Weights of a small mixture-of-experts language model, trained from scratch on English Wikipedia: 9.8M parameters, 324M tokens.
Below are experts of layer 2 (counted from 0) of a mixture-of-experts language model. Rows are named router (the router's row for the expert), gate (a neuron's input weights, with its number), up (a neuron's input weights, with its number), down (a neuron's output weights, with its number) and show model dimensions 0-95. Each number is 500 + 50 x the weight over its row's rms, rounded and kept within 0 to 999. Numbers have three digits each.
Before each expert's rows: a language model's description of what the expert responds to; "gets" lists some tokens that make up at least twice as much of what it gets as of all text. This comes from a sample of Wikipedia text that the model never trained on. Tokens count by the router's weight.

# expert 6
Description: Place words and digits. Place-name words and endings like City, Town, Park, Street, -ford, -wood, plus digits 2, 4, 3 inside numbers and formulas.
gets: "2", "4", "at", "3", "ak", " University"
router:477428412473570513435523494561528506541441533480460491400581543498526426509485510602463485561427500504482535551563516503443459560542401525599461511500466451617574571377496480521469552433489519521538496521490466470480495567539492467505417567478474491471482593589485551550407523549559506527
gate3:467433553455504608402506537460507448590451484529476576526475478448508487507638536474465540440536510482508481539493513551572471401433508434581483501528487468498512445513408505433420549592503520518559585497538518462466578511540510473542503504493458546371524439556543610558518504496580521493
up3:456391487522481539428546489383504479533427419553466442493449485445459489490576503497509475384521530556385565449476507541472537535432410465570495478461452436543641457521418508529461446462489552572489507531612487499461552500485484543559433484499487499519459476427448465503433531474541487544
down3:551424586529441527534520445477476478396502401498462489529505567492508479447524570561456456372522514452570568474484584516390471466465509420565555446451470485512525447449419550565450471495483488431486460471457500554435500492445484495536480461557450523548494574383509438385439494508483469492
gate4:532433601492507574472571553478515498470489550462476531508539530587506504456519530532529448526429552406449543499505468563457561481572552480547501464579447459474491473522493463492510532484599497471585394440458494519458491410447404530507502456449493403473406470366545518381519510522579469510
up4:451528441509521396515532438458489575537483356539478504473557506545541465512441487509452508459515476595484465581515561480478526567541582498629445448479496459514573449457464485429541472475475434511505558563566510537556501488517518536520449432501560467558571597563452409451426528506459571560
down4:521587515560461568603527520438541511477457524512520424452469573427498472503421529576482480541555518490589469455545455486493522421505484502513553475501512521475607535525428528543545485497614397555472515428567540455572481626534538524501461496519493462421443531475561487529520546576367471495
gate5:416534517539490526425619435502525470488487499471486503489516517471463537467447543518473474566575496498511506420499495442442504508535407583535553424503542390375580467528479518434445564499561561495515492504516480474476493528405534491495540474415633570473548392543428527400479505530464470459
up5:529557496508586494634489517465544514473499520458492469465544463452532480418442493520473539521456416555545523545573467550462373487420406463512481455441550500446519570483568510471563478499568496481532484542399550457453462538459457472495542410455436394434452549556490527428563459493545541587
down5:447498438540472495585454449451543474515481552567561559557501482480558512506419458367408429514416529598534561374534511464559451463514554514519502529451459459507513505542483469614510552427505506528506488419536532440413536508502540534523519414511525493421447505489554577473421472461425488542
gate6:432475528405589530543503589447442453488544507523504480519444523522580501468531585511484508537510493536368469552518563424499569573496517487445530447501482582389540471486455473512367552434523452515507494435534485469499487530378500448539459454515500524428503540612529526505509587458445460566
up6:437550528434530574498557518434514525533516618396511514547452499497531433513565536509584526532520563483504582549431439474461566478499567513461496495518461470498470573547407575480483571567440462426487476427516536491492449550497561473585537441596429478451455546430468564470519417557412478481
down6:503591561532478516526503432525399522506499530455625456561538448484504442444486509415501529486468450414486422503500474543543526571551522519555454517410420518543555498553558527520508469372515487494425552441549441496487448486415375518535484446414482525464475469508450535576402494473443464486
gate7:477529462513486489483553573484612532517536560524479562565550566491440438542506496446423439542548567472630486512479435490579570494575520594523526513558457459446554506524479486526573517442561503508515533439552541480480534458458598484576587451443542547448523513425555419444505467560491402465
up7:519570507574527505550625492402571547495540510487467511543513454524510464407487500554496541493508522554617472433475550550479556562449517612512471513574505545463568482551531499530466547512533458420466519419428492561485503520449525516540480471483537492632519459433447438428435610566563534478
down7:481513568497583420593476451486465590509500489504525467565501514555472508478520566541538440579562373455595460438525578408468461451467506507440534431361447579447439448532515476510572511535473490490533426492525469551459491509469448494500571573467531567457478496495521582500544415455518473442
gate8:500526536549519539530591578442502532429429529498506488566522517527473545544428474513527554513534518541499593494477562530417599541502507538514519489486527513438478458591620416494422571483568490541539575536520503501519483602499525569426566597560521485541602508530580560414537450548561469491
up8:431564490520392500478520593440488481470468561492499571538431430463634496594444576510472568440522493534452490493522526464501518515486462574459502485566444475466611413512520528542449483529549459432602429561487471483458526526431550527466427488475555579483567520560530451506509476422458415498
down8:504474408479539501462515575522481529444551488484497533515424476471484459519493436609516566520492605481473570526419450495499538586453417440429452573522537476441458526431451432506502536556472548485554568470559558477562450472522512572568500557500513450553591527435426436576559547395450550521
gate9:429526445579550506508541566518542488450577515479602501532510607535535465554514541513430438439433441478455544506450496482442488522512509461602464471496530576571493542572472482452506540550481444553458519568444502582536477555568505489488518551498488588545462562468426407551405558554603449561
up9:470483444532512471492427555532433496519474566485500374568487611550482515516491392545472555446530419447528497525527531460568444476523466594376561566458618559486547507545528487464477472545563473552565504531419517395443567495568545479458499488489555425462567489501456490539497530459543480515
down9:433511543590544465525450502463462443517446632476448483471480407592493416522575448464489461562645452459544421496507448544514403494530492511553501462529486461514490518476480490544519530482528501540507551499464479519470577498564500520489496377520434551512489538513557553491591434431361489533

# expert 24
Description: Common names and numbers. Frequent first names like John, George, Jeff, the word true, and spaces and digits in tables and dates.
gets: " that", " c", "2", " ", "3", " first"
router:480405416487583520426535498575522494546427543478443478409593533484507425510482508593460481574422501510478531553560520475454454532567404536604455514515475453623561567391486486514475553442478520494539505516506455467468490559538483458494421563465481486470470566577488534540415488557557516499
gate0:552571478447583416542489484482560548445615547585476507537419603542505468453473453461488519600491475490541509472497465506577567478457534492487481579442431440452451537499595419518501515445537561541480573520443516423526487522493456483498574512521433440562422573469534497514476519481610518590
up0:447600477504469523457524455445572519415473481502466482535464482477491449554441568522420463428501578571406512505498501559392479477493452512470454493511479558486600523528432569496497610537569590553529450472478501440548515575467483552510417522605495553442499402521575523444473410521460474513
down0:459535554433513563579546519488578625547528511511552491553558521540495604494519481512554512510479470512450492441485549452529581498643492551375580473536410583538490525528530481493480585499477550463544448500571497517495431545429461458485516473575558430422490463585445516456522559521516459466
gate1:401433457499559577510347526509461524500498477455580540470450565491550539468559429458455539445572506467511457435546492465453501624397499557449530502488485530472439431497488405556403555528479578582537556494508490497507500466573583459528473487542515480505455545518506613512490497430466506484
up1:462444335612483496521477515497465473424489489514487572468419436491539520556531538472555585527482479385574551537505626464504474616521467469512585520588534504524438448504505538567534466561469476485458561535540531485525533552586500517518539526497467533477523511458544564493461608443469468527
down1:528549486448514509549563549571555488446559466495470440509565457550471445396482536542501552473563514452539477463557521556480600523553474452491507436640579526486585492536577518464501549449628550620440542461489568515459458532528474552479524445539544478598435459462506489494536469513576508543
gate2:478563502520487512487474466549617480551532515474517472480473544530498506441473418469572539543507512543494577535551512592418436402541628513511497431536510465562545570469518492515525418507568489509497635576544539463491536425549562544488500570541483493527484468464392464500426559444567412555
up2:559556542527527494493510501547507496542521546510490557397467592530489524425486481516530476442549482510556475587471530543577466560536540634489598458484519423474459546556454508553451446508413440448455514551471520557434454407566509499452552480459467495545607411479482549589474585578439490522
down2:538473482511473510473370561418515478352528491565457541481549553600487516462560469430513561495420541491539548495551567559479597541473498578454499527519491543546619539543551438490503458482473562466524527579526561396496515451500583490595519478494545499439508536479479455599556497474484501515
gate3:519521533408496624501485502535519453419521566382515458516475501501500536498480570518466480526467491509551349523489460494494538524514433501400512454442478487421506465467376416501543521581475446412583457501545468455564520606560507475470495532536474511520471558509601546536498493521475577581
up3:486409563450543488576620533533430550544525433531554519515382444463522457576409553459511505528494531491439461474527474540544420484564475578445437430518507488384535443452431522515460446526579479495539483496435486447561525519513514441449493472594514459553497586531581501400499481477455509506
down3:484483583374591495622533441422486564473459419487496485519552454524544466460530528458581549452492511491502491546428493549600562488548555516472513554518599545447547472575565508553490555593600548521487477521542494431590477526472502463530452446547495597510523537563451512526534546451511556480
gate4:422494577541480506493435381532449534477566483436523577538582489456522564478542484559393535504569426523528524556520497510467553546468412509520566474521452480572489531455423511531483558430453475523443430542422599426487511402559490597489563488566484489525547529466525456485466451427491555569
up4:354519523535510451478570533460516525506478578572500515505510583446506465465477461597433551474488453510512549462527465559553593507574552459546485420443457517485486501499521603480568480589460467425472551487503644527491535426477529417530471461561567540547496503587478428479541448437466545519
down4:512450441464501468537526499528467526474557588517522456546590525511539448590515574526449539480523519514421472526492440491472504426513517604474456519583489510624460537525444522494452583544414421590501466533458559462580547529484555592503538423366530474528537460447562439581517533557508485484
gate5:468557596484484490535468559491536505464546516570441476415402495522469514427484523509498527507509546475596497537499426557474520475507607510558437457491492495521505484496549538434417519559518425459466579555513548544478505536468348483453455543484416555525470459511548601505394516548635545532
up5:490541532396535450450471456530539430531535530530604473464520417537605489514509499491529464424500525476494492455516507519362523552438478573480512542506488603483630519507556421521407503581446490546541581430575522531508450575473406496514441489472420468451486449491560553504446507499532461474
down5:486507585507469490575519423478463563572564472560601434498462481454524473535434458553620469480523448576441476503568532522510534573440550566525486475497550455435493453467496432457507560523520577464533431579470549525439453525468508517368489514438456468527593379508484580483512492513489493580
gate6:494499515527566514472496544479476460460464534564477482586505421526495529494557483627497586501436459520487539521461376579500477456542646499423467486476571499376594454568449477505578469518499472516483464520495517503412601492519480403565585537492500443484463485560467538495487551451466468443
up6:480438548524447445438536489499525580545472460526475569460488495389434516497529493560475528470571479413602510436476654457483552572477484486505423558562418449488438526471507435609458474467492459520511528483461543484546530531494441540465579441549561544553476557454611483475448518485418525472
down6:466569432510418460600546544450516531453571524459488431586482504572500600470458473530496496525492532408573602530552438562469569495410509507417527537526491527441517601445519574438486560539546459543478485475549536583505508560539534506410519547454550439602501574501486465567458504522477518491

# expert 19
Description: Decade and year digits. The second or third digit of years, mostly 9, 8, 7 in 19xx birth and death years, also digits in table numbers.
gets: "9", "8", "7", "6", "1", "2"
router:364506476597545561547536527508502503519455486553533483439548626464537524440556500462515523536426412561512525597587547473453429541434482417598476527453448484534481575461570485471481473455577513557535432480481499525485516489487448483498530546507516502486475469648520546494407539512549569508
gate3:535493495485494521416437509452555518427510452451463508486447532468484515443524496400379565452482473407499536501502534437558468552480560502438475441491492513431585554508539525479497552625512483524541440454371480480449485482493455509444650480518547493559578531446556551439487455491446592459
up3:470486508544494463560611442516504418629495550533544481469528473480519564546451472512590491529509530515448467539499443556468649476450457510541548542493456513526408439513455506545492451415524533461477547549592587563476514518422557461554416501542419550456418519446428445565494501539541494512
down3:444448406582420485529414568415544443501540436464510418400548471593445466484482484540478516508519473453503503528527466530503547505445594443536578542502540436521479488510519491538420500472488548490506517552519522479623484574473462418474485615492421466448443502438507454467437514530436619515
gate4:407586435536533571455414505481513485488450478595393624433474539473561569546503478483563588504479490520509528503473585537564517499494541507511473482485425496421557479537454500537577486602509548515550524563609546567435493501556520430460543411548449513450500464458488509538535578482432498501
up4:527333499473495477470560464526521526510527469503572475649485556441467449518507479551518470441532439567405506515486490462421456531600535481461551500502550564537529510517539507545469508428541492580422446528393503505509434535407516485498483548541493450546588491453486451560475413416520571510
down4:407474467566493465555441548475513501510590471500487506610568584434534483593411408529494479504515452540515601449445490550505453484449494454489532475511489503462526520526543527558530563542503465533461518624442598512551402527459454542475493460563506418542594461500544564577495452420490506436
gate5:488563522539543511520453422420440522523518464446487496505528450437367557482435562490565401443491415529484485460505599463525434592478448492523403480476499508514504601536405444529487505571508502409513472551473463479440526467462417456547512536475478463459421445510576521436533587442542550515
up5:425506485520490495346553458511590473535497480571449516461595606546537485541471499484498598512458496442533501595503449488570501509451578492490523488440496429568493517389521483450433529535384489578541483524470529447515459544450605577476470555491486561424482474525427511533504454555538494463
down5:524482593460475479570532504472546518493551607581454511538514378517390480495438504489406425536557476547487441479456543427461478589526538599527465505526518534476508544469526523613532566473576570429509407532504505521537477479520572453464494526495479528532468510415509582527578576527420448490
gate6:393472529524502532411582399545448434495522460438488484484548418539488460534447484540489514468452526491513499496423517485515459532544497408480494592559542471596469570534477565400497497469373518522445482526423482456544433561572574458514582543493451488362470463532504547550463516511536491454
up6:603519587509502474492538535607513587515543495470519448481484519565530488487555542515532485492505514523430534507462398490474528415526557513485545471488491437432536380462471413519466540450602584590638485488461556478474539437478440542490404473419574467502542490490398496497541529536491517560
down6:471420573475504531484506521442433461509485452472462500464513412588499624583465520502457541434492525451490602494476559420426500550531441460513537489470514487481462504512502394352458577535594532497543527596499541454506539600513440430501522492552482529405479476531509486492466547506525608498
gate7:500533516459506525493526503492487403437535482573525556447569538497521475421430475493498594468436461482451597552460495449404365468454527465514417524511578526524506442542430499426446469514500478496420580667485490451510635549527505455507491447487461498480462483495522557454465548500485473554
up7:555438546464569409516595490427496412521538456594530506495477458479525500452490547514491516436426501420509536518408404460479504487464569472501451495583435510561499461467501490469503508479562488645439521607483518460487591552524477455519463436474501475521371422497474492517509545600490570522
down7:475391581529451465564582560456436568486561373465477485487479431548439515594516498490423549438451537514464517568570503437564483438487489523501454542450439505558525527493431477501535437519526598449495470560508513362462441493591491477502471551498569474485473452439497500573482546496410511505
gate8:477425421461514459493501502476522572492452475506369555528505490497533479536425537521420375468484466531527437481544553509533554597541470467611397454570554522473533446419480442517467529486502483543514485463465437485463541455446433371512516517390532557469514464545576513497443494520559427543
up8:496463476483536505540414497510454521581485522466493515490453428413555440556424476528613450464427506520514460524441469534480420503496592557510529523517539517544408428444548536551495553516506535463557437469470478405434514459434489527539448489491523615441469519533425429445566513438631416521
down8:431541414493497523517432564436464506452514376537582518495537471511450406535473561495501583463458528498542455500532466463394419551514462461460434467521447523565414469510479490425493476497476528432511448422486506510568467505529501505505462426397615438463504546464444438438510416464437565568
gate9:528502551542491626565565577574533465587590494587486451444459403477496518471468558533432433511483455513409524532435581486533501443488565473497488518560519414465444585434453501498550516453538484510474523392499440543515408479405452455544526549515539516521483464509547406463498556452494548517
up9:493508553556498635572534542505543476548540507578500463466442412461478540493449572514416440524501451530419484537467590488511479463536551502499494503526526376486500549409476479535553502469538493499480577404498432566532395499341465494538521562540564543495500494521562407472496549456482539514
down9:585577470567533466515439476475508501459501512594590507509527500582539467495518464520529537482461498540537500461512432574507514472432446518453511498489478594493529431574480598474492492496534495444549577577331439472451602451472502508434490502430563577425513457548498567555503385482498520561